Experts of a small language model: a variant of Muon for the experts.
Below are experts of layer 7 (counted from 0) of a mixture-of-experts language model. Rows are named router (the router's row for the expert), gate (a neuron's input weights, with its number), up (a neuron's input weights, with its number), down (a neuron's output weights, with its number) and show model dimensions 0-63. Each number is 500 + 50 x the weight over its row's rms, rounded and kept within 0 to 999. Numbers have three digits each.
Before each expert's rows: a language model's description of what the expert responds to. This comes from a sample of Wikipedia text that the model never trained on.

# expert 9
What it handles: Foreign name onsets. Opening pieces of non-English proper names, especially places and clubs, such as San, Saint, Kh, Atlético, Gip-uz-koa, Beče-j.
router:587451508485518517500597460500605433406492448511458499494468469466523430517553489543427469601453505519559489526517631542436441499547550469505546461657560397449510522569434473488506516475469573
gate0:466599532571441433517648620564482487481465475467513438423537437514474455482461532533499509614579476489478493446488446506534429450385510405516488492498499467563461640517477510504529470528558479
up0:548576494543490439472561566497460492522525473450497493461575483541522470494630487493476355440450568597510484444518463509507518402525494543445508523530530520546497567551503598458513550556485460
down0:596541569509600538567426527498498466493520600599446495530478520490462526603429486542474457435533498597560525542500502591509530506470536511445518471547497434444525485471408511552431486522485550
gate1:449502503472475536444519484466481550552560483533561497545569465548485414522472504535538554489477544453433496482428516481515427535483430494528405430440543483484498543528445491481479449492455557
up1:523534550589491558511451528512474543501543544547561477506538474464535573564473433542459426443505553458580547474445401501539545541543498484505544411516445389422451499445496523586478481493568551
down1:465472567496513530456564511491452556532482473498516626529585549487524549552482503526459547523572553474455541480526563519469448553533511500552472511577472483370462491543473504561522522515519491
gate2:447329527599467582496503541532525534526432553506501503504572523473472425559496387487522446554517493470568457600467589593457398509497484438513493474434495544544503389512518592511496476491446555
up2:371468570538433511465525515586516445553469553522551425576603464519493435511446475506447500507432512610400442528462437562450484525481524502458517528424511493465518516535476502484454477494510545
down2:534519439559538579553573482481529432422544450525412436512494414461494436518432476536564488493567511458503595454371531490485523466476545527507429507456418555460540543473542522491570510415484496
gate3:419476432499516455562553455480497547494495443479343530465516483486475510455435615476445405480535470436527529532556504435491596521517489457526492628482463492481384550496544494483528441544478432
up3:503500585520557445496521435459599512519479530511516453456518489517505491452554493574519589449550447439492566517470420538446460455482471615465478405525424465575478534547445529476491515584551484
down3:571504449540563559488561550558559468518514463439437437525455517409550495587491560518559485440462500540535466510561568534459625514451486468534516481486447502459424476460514497514464482571499588
gate4:481488517488490506485521518542400532514534457430497484461528546417456449526453519505439498485502527529465561471530368541496464561500397498539478500491503450515445433457537394485549501500512593
up4:458546475534532484524490476424547502501531477470576652472499455543490428441479490514506400498561494472570520564502630602567571453639450508545505446529419528495531536519560541446479456518465512
down4:491472479433558565509416501477468497508491613424484398573472488558476400518514559444525508585497482546498503621485554507458494507553505514484506620526475484507455551548429471488454624545524506
gate5:456381458553444496529550506593554452513472455489383523469481481461449504546505530519572650570489470419424494533577510507457425513482507479477571453479436521470526588492632502461567459563456610
up5:497455465568425510489489426507474492438484452506482469571460568508547559495539566459489590546461502536498458585643535461518494540534507432488394564435539518553548559431530515507499433465520563
down5:461544576530460468501536523487463564478565532570523483475518457548503523494562527495481439465567503467501443506418472528544447444563490488546473529413508401547458561510564550454441434520395415
gate6:569555461480477549439405492460502503521540512476442481448468557525469528523515532521461422464471577519515566471484382491472472565479465652551453456434563498542486511498409488509482507470450483
up6:437596520490511449459468555505494549510568557547460501447517533566461481474514427399464493513490573570537520531436555519444480519542506415464533486517472517488528464471476545506433521508547532
down6:516462569575518479467460468473546466513421421474517558566446468561472493556489452527552487501509522482436596495628459503538464482478632461435483499427457406500494583550444477535444347438536419
gate7:434526448391511491463496543532502572561426527504571497396442570468481330443557533543445509487479497560486527492564529589579585507511448505524476496541553542554476498502476499538408482486519496
up7:498487609481495548547462524483563575521501574535583482526492486482478422550444576574456471522478463562441478513502478488536550552404535571468520415581544532574512494480481410560424561442567432
down7:555525556481526493540530500461498528509549425486443517447536464542498591491393593508518538446487558463591435491461485551534459539520477515409516591463495465407565533505469529500519468500520478
gate8:486497537464442484563462458511426478554482489491550470531571497506522528377498539476527504503466405461523477432467455462582459469436501466494491462502526488535429524466508472514553512552429509
up8:551556590529467503454521591521462463519530486483480489461474517480460550430503604544474489499443470469480522559502386580525353488596482430496457577423558391438549458449518498496404458472543517
down8:524494501566453527540486506530466517504492518613513393579498519529531564422578490564424548397590490486410523482453483507467486555492534482565524565411480539479513448548428450483484445454605459
gate9:475478455459461453532493509534496527413404559499471518563497493552500544463592565451540447397416490524482473477483432497470467512458533471456573487401599406541505507449395475511494482477477480
up9:549531460447488541439546535463559512490522493497472418450490519517452494549539494479448452527444630489432534509460520394451551539525526399495483635498514480500508480514394454517525496541510584
down9:502407525497499481436527530490455510489562465524515491521446502513521510545519556486522443540526388529532494447509570466578518506575506475498483510459507401455367573575445532436498490452512485

# expert 26
What it handles: Latin taxon name pieces. Word pieces inside Latin species and genus names in taxonomy lists, endings like -idae, -ensis, -us, e.g. pustulosus, Piper vergelense.
router:627470576424571494556559427497530437473469427487487482497475468562561472504528475576494492534441476425569468508461579514507481396475489461533527482548494431454465552585468470524476552410435531
gate0:557441540581461489458396492570532519632470519521446551559596560422530448569435578472487421531498521560478539474529518464478528466480547481530465465456465519499420458440569429476426620469502502
up0:474532498511571503559472546475564537458531583499530373450366507494545464436440416571548543496481468527469486526502547568527535511565553398409493458541543520474556523519497494513493470436486537
down0:465453459432453455534484502512506571545451514411509479423526477445500444497450487465568541558484605521612542507472558409450416485505445451409544449457523590453505575461569557475500504479519461
gate1:463476464527585510449525488524531535500546411506434506440455491477453490545474521510466538423401505442522430512480462522525413509464423451540432497545480487565515496522476519556445414557492561
up1:556544483516552435581481511581394489466483458555528487483489495491556408549499514529528521488401493566445516560393501448483476417497419528433419476473483524529484537484566466485440507461450541
down1:554383539493446576488426490523471509637555514604461460553529603442371544534523558479488490546462549479456520458496530515537495534540458537399465580480445509581460628469561494519527522561486551
gate2:526526518585508604523531512451551457577500556490563408376523526574474430489511523431538500415534501503422457495429571508553518500496588449498519523525512599510498523511380505564518484581461491
up2:518484478530458502541517467501574463483410459429569585405393525551568583532505640543487437566516513526492584546505617470500503483530536516538441440507468354574461434605506506466424539468535459
down2:501460441449474530490569461481550439510530481548500551449484408571536529574543510443453421463570485521511482564534561498563473445542516484506542385519527499732358566532457524403523524518428492
gate3:463546349469448419510448616475518436551578476530498457507396602465518613512579458442424478438491437501538522449491478530489514564487506437487520472512617504477401507502584550488517489524462450
up3:523492567439514460489447406523542565545585560517399474496585545496628414413500470527396528511473461411556564516476507509499472491416549473518514511509441523512579459516480500530460412542498445
down3:482489482461509578456533533491444517572504521575575460564437426473504493553510498469542526489553517528547526519434570434494464549507444474426484480532498575477493595545601554509481542464571514
gate4:562459537502558504468541499484518582475426477462487476589441413452529488511529478498468463512505510571544524491474447492523519469495461497607539423533550478429472454416507480590524487472521523
up4:506504568509456579497545427495470495579442467480585488445431494574453564489499501578462448520623427529447414394506521524568450582483481475463495447429524481485528518362431462516512459444518448
down4:382606558578495434424505442471442541476564418463567511413490536576550518549562495489485475524532487491531538561495485482457489540505501542523475461552535445374490463450519491532575405464495551
gate5:395461536526463585521501486479492565503537513452459503541555510491549448412575510432470510494535500563473522425474453541533553476511484492550529498518528552562459548506527498494452446491500500
up5:474433545376510503542504474476509499572544597570453517476451391425515620514436453471496513389532476519515539407565621491420480476495510466435545479562464441459479421438423566427484506471538530
down5:572549510499619554485479434508468441452553479474537519471534590458559532529531551343530510504547572491450459537448558572513456544605585485520533474522559421400544468529524472542538495538493461
gate6:590469460542511531485496459515517559461537526466412429477495494530514488445538496483438504502502419470562441556561458548569557474563515492428516503454577456573490566575500477487457485464422442
up6:464573552432525487520526527478568486575528479584573452504512555514549433590486507495433525450425497489504409515455523549605553504492451422393541491426452482526555500445415505489605490486473628
down6:493472479516511491510561417501452561544464469534529420536464508442549550565525468515448488479560441518464515491562513514474483436495555658543497566532535478402605489551448444543487478516501448
gate7:550480658521382456633616521508488445475495525445415533483450452494522541495501477592486593510420457529479479443432477547486554559509487441527463506523505473495552402545572503519452462523575490
up7:498506540529400465550435560486479465472467527484463521492536437418445490492483443590542601450433601471502477495483478561587479512475540513503505574547488520475560486528436581577499543515531445
down7:457542507584480475470545528494437444501362364540406447489492501472497507495469539483479480521469500488489524542472471507526498625572493613555458517473572450540453460470568491455536439590485588
gate8:538486546476509500518508539558462518572582436487438458580535447539450564474534495652519591529530430509522462471544445474479551531486463447585520531516451452559527469481458475531494535543532485
up8:436527427486411420603461551414530530470546580492536510535393550453502447452434505447455625503440468580474528450502442499608521511541489520540471461441538546566522442497517616414496467491453531
down8:426523533464556531491489524537504464530557497499478535458488600492541497473540499561572505483389428477503441517508468386510458453454433579502523553554530515297485483508529496576490533469589574
gate9:452428516552486443554514533511536472480455600478582516480543559501428588489536462571461491463486396341465442411546519531612632402524521493448476478603494526448527414426546517461562345459466469
up9:473531525599569514498457558499488485410446463444571557374411497490485462464451537493461543450542533509503530545393545512582463566470481525526430524442377478535528607468523444540493474551409543
down9:499467498415505380530365416465551489549504469369575465514536590520507527509557498526578516597526465517499507428551625472498517503517627484557480538532423592277522449397555528492509506428406530

# expert 24
What it handles: Foreign-language words. Pieces of German, French, Spanish and other non-English words and names, plus accented letters, such as eine, die, -ches, español, de.
router:518458590430587571484557473568552433465461495480453483484545448503537504520565459524486468568483445493493478605446541520459461441524516486565484461531518438369513482584468437484532563463493529
gate0:444475498504446454462504496561459492432551563497501440465467524576525526535528509419493474463539497519502471571459409451406463526517513469503515499563601483533522509528537524428524508530506512
up0:527454585495470423483579447579521531481436451502503472450489620540461550475433533623450552475524385491482410507557478490537508532496475480448511519514439481605403575516413493457527562522436487
down0:452366493528404473557620496634460424513433444459491506518496587393572473470554527497551483518482595419475506507455530456507505526597427557489494541355540482534479488480529503513433555452434438
gate1:573445421545430466454620529461400543523451444532512556476432460496514409513477474593508527535487485536557534385541461538553438511444474522475484503507461523561466475555433433485603536490413493
up1:422412475462516602480445491572467470564473444455522504566446522487581479581435377383494478521512435515507447441512532494458525402543494449445489475379497537525489600511443489558502437569485458
down1:407479496544513561526449434544569539546518424493573532607485530498450454568398574579546459523517448485486505512431505534468494519473467479467484476488580393377480598493461388474645516515527515
gate2:562424469507452526442529392533446519558460510460587630493579466471559532489471516493449583481498491502463466550469540470541517463455607555574467538465530476511528417515475517547373561517500440
up2:507509468478430528404412508443464539577598558467468478546523527466530592607449460530462449402408514475400546502478497565509506467484498467509407529519598430543436481559443480531532473458448494
down2:550492554416520492558472431441483510549501481572602482470400647407473441437359508498429437443503416509450496486567509556426508538432511478583479443465551453472449487478511459533511512468508517
gate3:490556437538538437470512458529417511519536540494530477581433432470516468468431485454519467486460445533465447432495496522522459607499546577509513530509523578507553528411544522524560427516538491
up3:524489514499465449496429540443478478505530492466477567478456424546502519495490543438514484610518507495542525505427528487499379477475530533384522562490416569454440453434499491455556497468505492
down3:523501542500453475461477507542446447540500546579500502576511537430441537502468460563458510413431446477447571543473504501499491534528534421626524493482549499471534449533539508534515427534408504
gate4:505554550560546533513452440496512538480500508459524507430496666568464454575548474425531492503527472575477459526478487385528496523505535400523545531439528517493480431513465482477558482444504456
up4:487468467478563367510528529496430472450512580474554485598590560500487446471605450460490588568480475507530467525429578504482479428447533498583514482439505463474502439487482491546513524473421506
down4:574464474360451445475546489387399531507459488562460556621504420488501531503558451401464481446508503549505512562543444489458580539490521501403533412511546365462563504514484440478543570493404527
gate5:459571538545571516473533447558509437464550539530537524454523471582403537452493511515413551500502490478521509465500539443537483481574358493497486505567484427523530482506433572566436517507419490
up5:513620502542532500475497405474557537482506441501505548541408524598473474498543543526511442442547520436524518585563497551545478595475541475497479435485491513497532514540595481559525555522507524
down5:468427396534451557517548490513562521507455563470554524455488441479534475380442490520534517514530558453497608488525557404514549557493560424486554536503542598627494450546498596540465401545518461
gate6:488465552450470540419559563453544481538475493523468384492571466637473524447533550475495419428468505558528538482533502475441516507431558408459483494587477525537494530543442456375603556539543550
up6:464456588578464526436477456540557566428422523474510495462540491562531506458516507538611545421477494538457451527466477583533484500532499480530501459613580566441459519461562533460647457437438443
down6:399512531514441555451523511459481497493485556462492513494565402511524580541439528480445516482402421611516561527465468451535515424495506562378553513590477450449460556347540521550540434501512449
gate7:432486594466476588474481541552447418551466637492560505598515456502534565565467517432512552442510521536488490589391441557449493485491423531532504512498526496456581497368585473558527523511466489
up7:523446545493381597449494488514512482553458605493580437537486537590516526504539460588563459497480533455420442519409464555435541594554438534435469509477568434514502434554540506485595479486446482
down7:526626548565464517444518473473414439563519511523563508489621465511455449460583568551584505495547531581495558529453493542540459602499554542495476562495514556495542511502377426581516529516450530
gate8:370571549411519394609517546491557573457554546513535492490488493457513501453503369565465472483388528477461594470530498452515449477518536406436574483503408526469550553364564427462503477518515423
up8:580475398445546575473571503471478459509517515498499522507464520547445542559489528561513569614515533602526487427515444488554534532482533460454451579488505482425453581555479500602466523520442538
down8:466468553464487488547485523443505449574448498430494525475487560489425456490515587568551448468473533529540572444513481589469554527508535418516452488456449448449427559448413460576555570478508525
gate9:559383496517509364579410585520482574581486519449458505446451588547444432478558416463610465517482481511399464550469445406531468533463497513495492552436576491620417482438451469407615495482523460
up9:445563423489492518514576497439526428479440441505520488556546465410523438534451495505485430495617450433506387451494478577524554519417556575514485476512462508489529494550517524500424429566420554
down9:511501488485517552568450535462448555464547476500620509524469528466470500536535510513513515436457509478558587423567497484472521519482540572517466456545484487547518435485395592538465481547487490